Experts of a small language model.
Size: 11 layers, width 256, vocabulary 8192, 41.1M parameters.
Experts: 32 experts in each of 11 layers, 1 pick a token, a softmax router.
Training: a variant of SOAP for the experts, 293M tokens, 8948 steps.
Below are experts of layer 3 (counted from 0) of a mixture-of-experts language model. Rows are named router (the router's row for the expert), gate (a neuron's input weights, with its number), up (a neuron's input weights, with its number) and show model dimensions 0-255. Each number is 128 + 24 x the weight over its row's rms, rounded and kept within 0 to 255.
Before each expert's rows: a language model's description of what the expert responds to. This comes from a sample of Wikipedia text that the model never trained on.

# expert 1
It responds to: The bare space token before a year or number, usually after "in", a comma or table pipe, e.g. "in 1928"; also the word pieces air, head, chair.
router [107 139  99 136  97 155 177  95 171 163 116 185 133 137 144 128 139  98 134 118 149 102 124 137 122 136  86 139 139 113 146 154 110  86 142 109 152 107 100 140 100  98 117 124 113 115 143 161 109 148 137 125 133 130 113 166 113 132 118 146 114 111  75 123 134 153 116  92 126 165 138 128 171 106 159 118 131 130 141 107 131 151 124  96 111  99 145 155 109  86 111 122 139 118  76 136 111 158 150 109 137 140 105 122 158 102 143 123 161 136 127 126 121 103  83 129 120  94 134 110 136 110 112 116 126 134 135  68 145 148 134 116 151  93  89  93  98 124 105 114 137 165 137 117  95  96 155 117 157 111 123 146  98 138 100 118 125 103 134 129 186  97 109 152 171 155 126 131 137 109  86 143 109 139 107  95 144 118 118 133  97 145 166 114 145  74 127 114 128 161 102 136 100 105 113 118 110 108 176 105 131 156 101 139 148  92 119 113 149 142 113 119  99 121 169  90 152 125 106 147 118 134 143 132 126 152 167 161 101 101 154 120 150 121 139  58 149 157 189 110 111 127 115 188  86 170 118 167 143 143 149 171  93 118 147 115]
gate1 [138 122 114 113 145 106 133 139 151 189 144 114 141 137 120 120 109 155 145 137 165  90 119 160 117 133 119 132 137 128 111 133 111 117 163 103 104  71 150  97 116 135 149 174 150  72 117 103 113  74 103 156 118 109 170 115 151  92 118 108 109 116 127 184 136 131 123 132 162 125 132 131 110 108 137 107 127 159 147 149 151 124 128 105 133 149 100 105 155 122 121 181 144 133 134 125  95 131 147 157 132 115 102 102 160 162 149 113  98  80 127 122 137  99 144 130 121 166 107 129  96 119 106 120 132 107 141 120 134 115 123 144 119 126 111 122 152 117 132 116 139 121 160  95 126 149 150 122 161 161 109 145 114 169 118 129 128  61 151 164 186 128 152 136 101 135  96 122 117 119 140  78 110  36 132 126  94 137 136 154 105  95 122 177 150 137 130 102 114 143 119 120 138 160  88 121 131 122 116 153 180  89  97 150 102 126 138  67  55  82 128 136 138 127 155 138 147 145 122 142  97 135 106 149 110 145 151 124 119 125 150 146 132 129 163 156 150 162 152 117 127 140 148 135 164 117 163 127 143 179 125 149 148 123 151 100]
up1 [133 111 119 113 135 132 122 129 150 100  89 156 106 100 133 153 124  93 118 142 119 134 172 118 152 127 122 124 135 156 131 121 153 155 101 148 120 159 136 152 130 110 116  93 110 167 132 150 145 170 171  96 152 119  83 173 111 147 122 172 124 125 134 106 125 105 155 158  93 125 135 110 138 153 125 100 119 109 104 116 132 144  90 147 130 139 108 121  81 129 148  70  81  87 140 129 129 142 141 117 136 129 158 136  85  96  86 109 145 188 140 125 135 147  57 155 132  91 182 142 158 126 168  79 134 164 125 151 106 123 122 130 105 116 149 118  70 117 115 149 153 122 131 129 118 122 110 128  72 107 152  90 153  74 116  96 115 161 130 120 101 139 129 133 156 122 151 159 139 134 133 151 156 178 120 138 154  97 129 109 139 154 141 106 129 144  97  94 152  78 126 166 123 124 123 146 154 134 143 111  76 133 165 100 150 114 135 138 163 171 137 155 107 115 132 128 115 153 155  81 178 139 145 114 135 113 122 149 126 148 151 172 124 136 111 151  90 141 128 150 122 134 124 117  86 109 141  85 115 122 115 119  94 109 128 130]

# expert 13
It responds to: The r after B, or Br, Tr, Dr, str starts, often opening section headings (==Brunei, ==Bracket); also career, became, now, currently.
router [134 132  91 114 105 130 151  78 140 138  91 152 145 139 136 130 132  68 158 153 143  99 117 174 136 129 125 162 177 152 130 165  99 126 170  97 163 110 111 128 123  98 100  97  99 108 172 131 126 163 161 115 123 139 133 136 111 103 111 156 113 123 121 110 118 166  98 124 147 142 159 139 145 110 118 145 152  96 150 129 112 127 136 114 105  91 157 132 124 104 151 125 162 150 120  99 104 116 169 151 121 143 131 127 183 100 152 140 127 120 123 104  99 103  80 164 151 108 111 122 105  95 122 126 116 136 129  98 153 147 144  99 144 153 134 111  82 152  86 117 152 136 123 108 135 116 106 134 171 129 138 136 118 159 104 120  91 126 149 107 142  93 167 150 154 177 149  97 137 123 125 126 105 155 106 121 178 135 143 113 102 136 159 134 144 120 168 136 116 166  61 134  99 112  64 114 102 104 167 104  71 116 121 123 119 115 125 103 146 110  98 104 136 150 136 106 142  95 118 138 109 106 149 150 151 141 146 194 109 109 124  79 134  98 111 127 135 160 138 109 106  86 131 146 140 142 119 145 145 109 158 146  72 149 137 136]
gate2 [117 114 121 108 156 128 149 122 124 151 144 156 106 123 132 125 130 102 161 141  69 117 105 120  58 131  85 137  81 124  99 103 154 194 145 131 109 106 117 171  92 153 144 133 132 152 108 121 102 166 193 126 146 155 121 123 113 133 120 157 121 119 124 103  94 146 154 140 133 110 146 112  97 141 146 139 132 128 112 146 152  97 138 146 134 170 163 145 104 103 155 148 170 161 113  97 134 114 149 133 111 128 131 149 116 113 123 100 128 152 133 132 149  92 126 169 125 131 112 132 151 129 129 127 102 151 127 115 106 152 114 127 118 135 111 120  98 153 154 111 146 137 119 161  90 112 142 149 139 175 148 142 103 173  91 131 121 134  62 130 126 131 117 151 119  90 128 117 117  89 143 109 134 146 122 127 114 133 125 140 152 160 145 126 135 142 107 105 127 111 119 116 138 114  93 156 143 153 132 178 103  97  81 114 114 101 137 115 145 107  87 127 195 160 129  92 112 124 154 152 147 122 113 109 135 139 109 117 104 163 133 142 117  93 170 146  71 154 131 119  93 143 106 116 118 112 181 124 182 139 136  68 151  96 198 150]
up2 [ 97 117 123 135 134 121 173 108 138 131  87 137 122  96 148 131  97  85 143  88  73  97 135 124 107 144 119 127 120 156 119 130 112 126 132 131 141 123 156 169 112  88 108 158  94 122 139 125 160 133 178 120 141 126 126 141 124 152 143 163 122 147 137  99 117 160 156 141 125 116 104 141 124 128 134  92 161  85 131 123 154 132 157 129 151 174 156 158 114 124 152 157 154 167 143  94 141 130 148 147 107 162 107 151 119 116 161 143 186 128 133 151 142 103 150 139 158  99 127 155 124 116 124 142  71 160  94 128 124 119 101  94 134 151 114 148 106 138 141 127 126 168 124 161 127  62  88 118 130 121 140 162 113 179  68 129 162 114 112  92 135 120 141 115  93 124 117 125 148 111  94 123 134 190 102 118  67 143 153 152 186 131 135 131  96 198 114 145 149 150  97 135 167 121 127 138 129 152 153 188 117 141 127 106 112 114 155 120 164  94 127 110 143 149 147 106 134 145 142 129 152 130 152 130 141 115  99 129 120 141 171  96 150 115 144 134 145 172 119 137  84 118 140 114 141 152 122  98 156 146 134 135 156 108 155 110]

# expert 30
It responds to: Capital letters ending sports acronyms like NRL, ACL, IRL, plus determiners such as other, those, another, former.
router [149  82  72 103  78 148 144 109 122 100  93 150 128 150 171 121 164 103 144 145 181  96 152 140  91 131 107 124 175 120 100 172 111 116 151  93 146 107 126 135  83 130 129 114 108 132 162 138 141 143 136 104 125 125 129 104 124 143 107 136  84  94 121 110 119 147 128 138 121 164 152 152 138  90 147 133 103 101 147 122 114 163 111 118 106  88 154 139 124 114  97 129 140 145 128  96 132 129 180 118 107 145 124 119 121  96 164 159 141  90 133 119 135 110  86 140 117 131 152 105 136 116 112 112  97 114 158  84 136 163 121 116 140 146 125  92  87 129 118 112 155 139 146  74  93 117 116 111 143 121 148  98 143 165  98  99  93  72 151 117 136  84 130 135 176 157 111 115 135 103  95 151 112 137 104 131 134 134 114 142  97 124 138 158 125  86 129  96 104 173 127 105  95 117  86  95  85 106 133  96 145 129 146 134 176 111  99 105 149 143 127  87 129 121 132 133 122  92 121 167 118 136 135 114 140 119 159 153 102 150 167 119 133 109 166 102 138 136 114 115 123 144 112 120 123 149 103 102 182 135 137 185  98 128 145 163]
gate3 [126  94 116 132 104 123 130 151 150  52  72 110  92 158 123 111 116 137 126 153 138 144 131 112 112 143 148  87 159 108 101 111 125 116 129  96  92 131 133 155 153 160 102 119 155 143 127 167 132  87 147 117 146 122 162 129 116 157 118 133 141  89 122 141 143 129 137  65 107 154 127 124 140  96 101 103 112 165 116 128 145  99 106 107 132 134  78 123 153 171 122 105 115 165 191 115  98 114 119 118  74 102 144  88 120 102 136 103 159 132 180 118 112 131 131 100 134 156 116 108 145 143  87 122 125 101 140 121 156 118 138 167 130 118 141 128 119 127 139 137 176 155 197 106  85 121 137 122 114 105  95 113 138 100 133 156 133 130 156 108 113 112 117 112 139 116 124 144 111 123 110 145 110 171  95 131  96 137 115 104 130 169 140  88 124 113  83 134 145 158 114 144 117 154 154  94 160 151 123  72 128 136 138 119 112 140 122 112 116 154 135 114 157 124 167  99 103 175 160 140 146 130 139 136 115  66 100 159 129 172 133  89 140 125 148 178 164 140 175 141 115 143 123 100 122 114 111 102 117 159 151 127 140 121 140 132]
up3 [170 116 160 134 112  83 132 118 129 119 163 145 148 137 151 120 115 128 114 108 166  85 154 138  81 113  93 145 165 144 141 131  68 104 112 157 114 144 135 129 148 147 116 124 109 143 127  82 103 110 149 130 169 119 129  97 164 131 101 102  89 103 155 145 111 137 131 145 122  91 137 130 108 159 120  99  93 151  94 141 156 101 104 145 120 118 152 109 130 124 133 123 136 141 133  97 129 121 159 124 132 107 138 158 100 122 123 125 121 140 100  90 163 111 139  98 143 165 144  86 145 109 150 122 145 142 151 117 121 125 116 110 129 113 114 106 135 135 141 134 165 175 106  74 157 123 109 125  92 136 121 146  91 123 134 126 106 175 145 108 137 194  96 116 113 113  81  73 123  94 135  97 106 146 109 122 134 102 164 136 129 150 111 164 156  95 119  92  77 167 150 145 170  97 147 121 114  87 140 132 184 109 165  86 118  73 123 111 136 154 113 118 125 110 135  98 150 123 143 134 114 168 135 126 121 145 142 108 159 101 150 140  95 145 115 129  95 151 104 164 137 121 105 130  88 162 171  76 108 135 114 108 121 156 158 141]

# expert 24
It responds to: Byte pieces of Chinese and Japanese characters, the oph in schizophrenia, and Ph, dollar signs, nationality words in lists.
router [120 112 103 146  98 138 167 117 157 136  99 139 174 136 157 158 137 101 138 160 164 115 142 135 104 113  97 131 142 129 123 143  98  87 155  94 146 104 117 150 128 120 117  83  83 172 158 138 127 149 141 129 106 112 155 113 109 103 126 153 108  96  90 123  97 121 120  72 105 132 160 155 133  99 134 123 138 130 152 109 126 149 143 108 135 115 162 155  99 115 124 136 145 162 137 109 128 136 158 134 141 144 119 134 128 112 145 162 134  86 138  94  88 107 139 121 107 122 126 112 134 122 115 106 102 143 173 111 125 115 123 113 151 130 105  97 126 157  80 133 164 145 145  99 119  98 133 107 180 128 122 114 113 177 109 114 124 100 148  92 133 121 141 162 153 146 121  85 130 127 103 166  99 153 121 117 170 133  94 127 119 128 153 125 151  70 136  96 124 155 114 152 120 102 109 107 111 117 136 102 138 131 149 121 146 130 116 130 159 148 125 120 117  55 131  80 153  98 116 154 108 161 157 122 166 163 147 151  95 127 160  78 179 136 140  78 119 139 152 101 142  88 106 168 134 172 120 144 149 120 125 162  67 161 176 132]
gate5 [133 107 107 113 104 110 118  67 176 148 130 122 145 109 156 136 140 174 129  93 177 147  93 120 109 128 126 114 178 158 115  95 136 131 133  96 153 131 111 100 117 124 129 124 129 143 164 115 116 114 104 137  81 118  96 150 147 113 151  95 114 104 180 125 186  84  96 111 151 103 154 140 139 100 135 108 114  87 107 150 123 121 134 145 125 118 148 122 126  91  83  85 148 155 119 135 132 119 131  96 139 123 119 131 132 120 136 140 154 132 119 139  64 155  83 128  98 123 119 108  97 158 137  87 149 178 174 138 164 114 128 100 145 119 173 147 108 117 115 150 168 113 106 143 132 139 126 127 114 133 137 135 133 147 136 132  89  99 145 143 116 151 128 124 160 144 132 114 128 138 123 132 107 154 149  91 164 122 139 141  68 153 119 143 115 101 115 142 128 123 149 104  98 102 123  84 157  66 153  61 167 142 154 121 145 139  93 148 142 113 136 125 140 101 101  78  89 153 142 107 136  93 139 135 134 152 154 104 188  96 140 121 108  92 111 119 120 128 149 104 112 154 138 131 163 155 147  99 142 109 118 140 105  99 127 106]
up5 [156 113 133 103 120 129 109 128 158 164 108 114 150 104 148 146 154 130 119 119 119 127 158 116 119 143 117 160 122 154 148 141  50 117 138 135 156 160 177  93 135 138 105 116 194 134 141 119 120  96  88 114 125 131 112 143 120 127 128 159 135 143 173 118 164 104 136 125 134 108 139 125  92 104 108 104 111 161  92 153 130 171 120 140 181 126 123  89  81 121 141 115 129 140 140 126 167 142 123 185 135 134 106 133 106 154 127 131 148 145 136 153  98 146 146 141 103 120 127  95 138 158 143 123 155 164 127 118 133 134 130 153 141 106 152 161  89 130 104 153 114 133 121 156 160 163 128 130 122 120 119 115 153 152 143 127 109 102 112 143  96 151 115  76 177 148 129 119 101 161 128 112 130 149 113  90 131 154 143 132  74 115 115 130  89 160 105  94 143 143 126 136 113 169 112 131 137 128 112  93 156  89 134  89 154 136  88 114 152 163 116 127 146 149 133 161 113  80 124  92 143 111 122 181 136 119 147  95 183 101 148 145  77 131 101 146 165 128 165  85 104 114 111 118 143  91 202 145 148 130 141 119 149 122 120  90]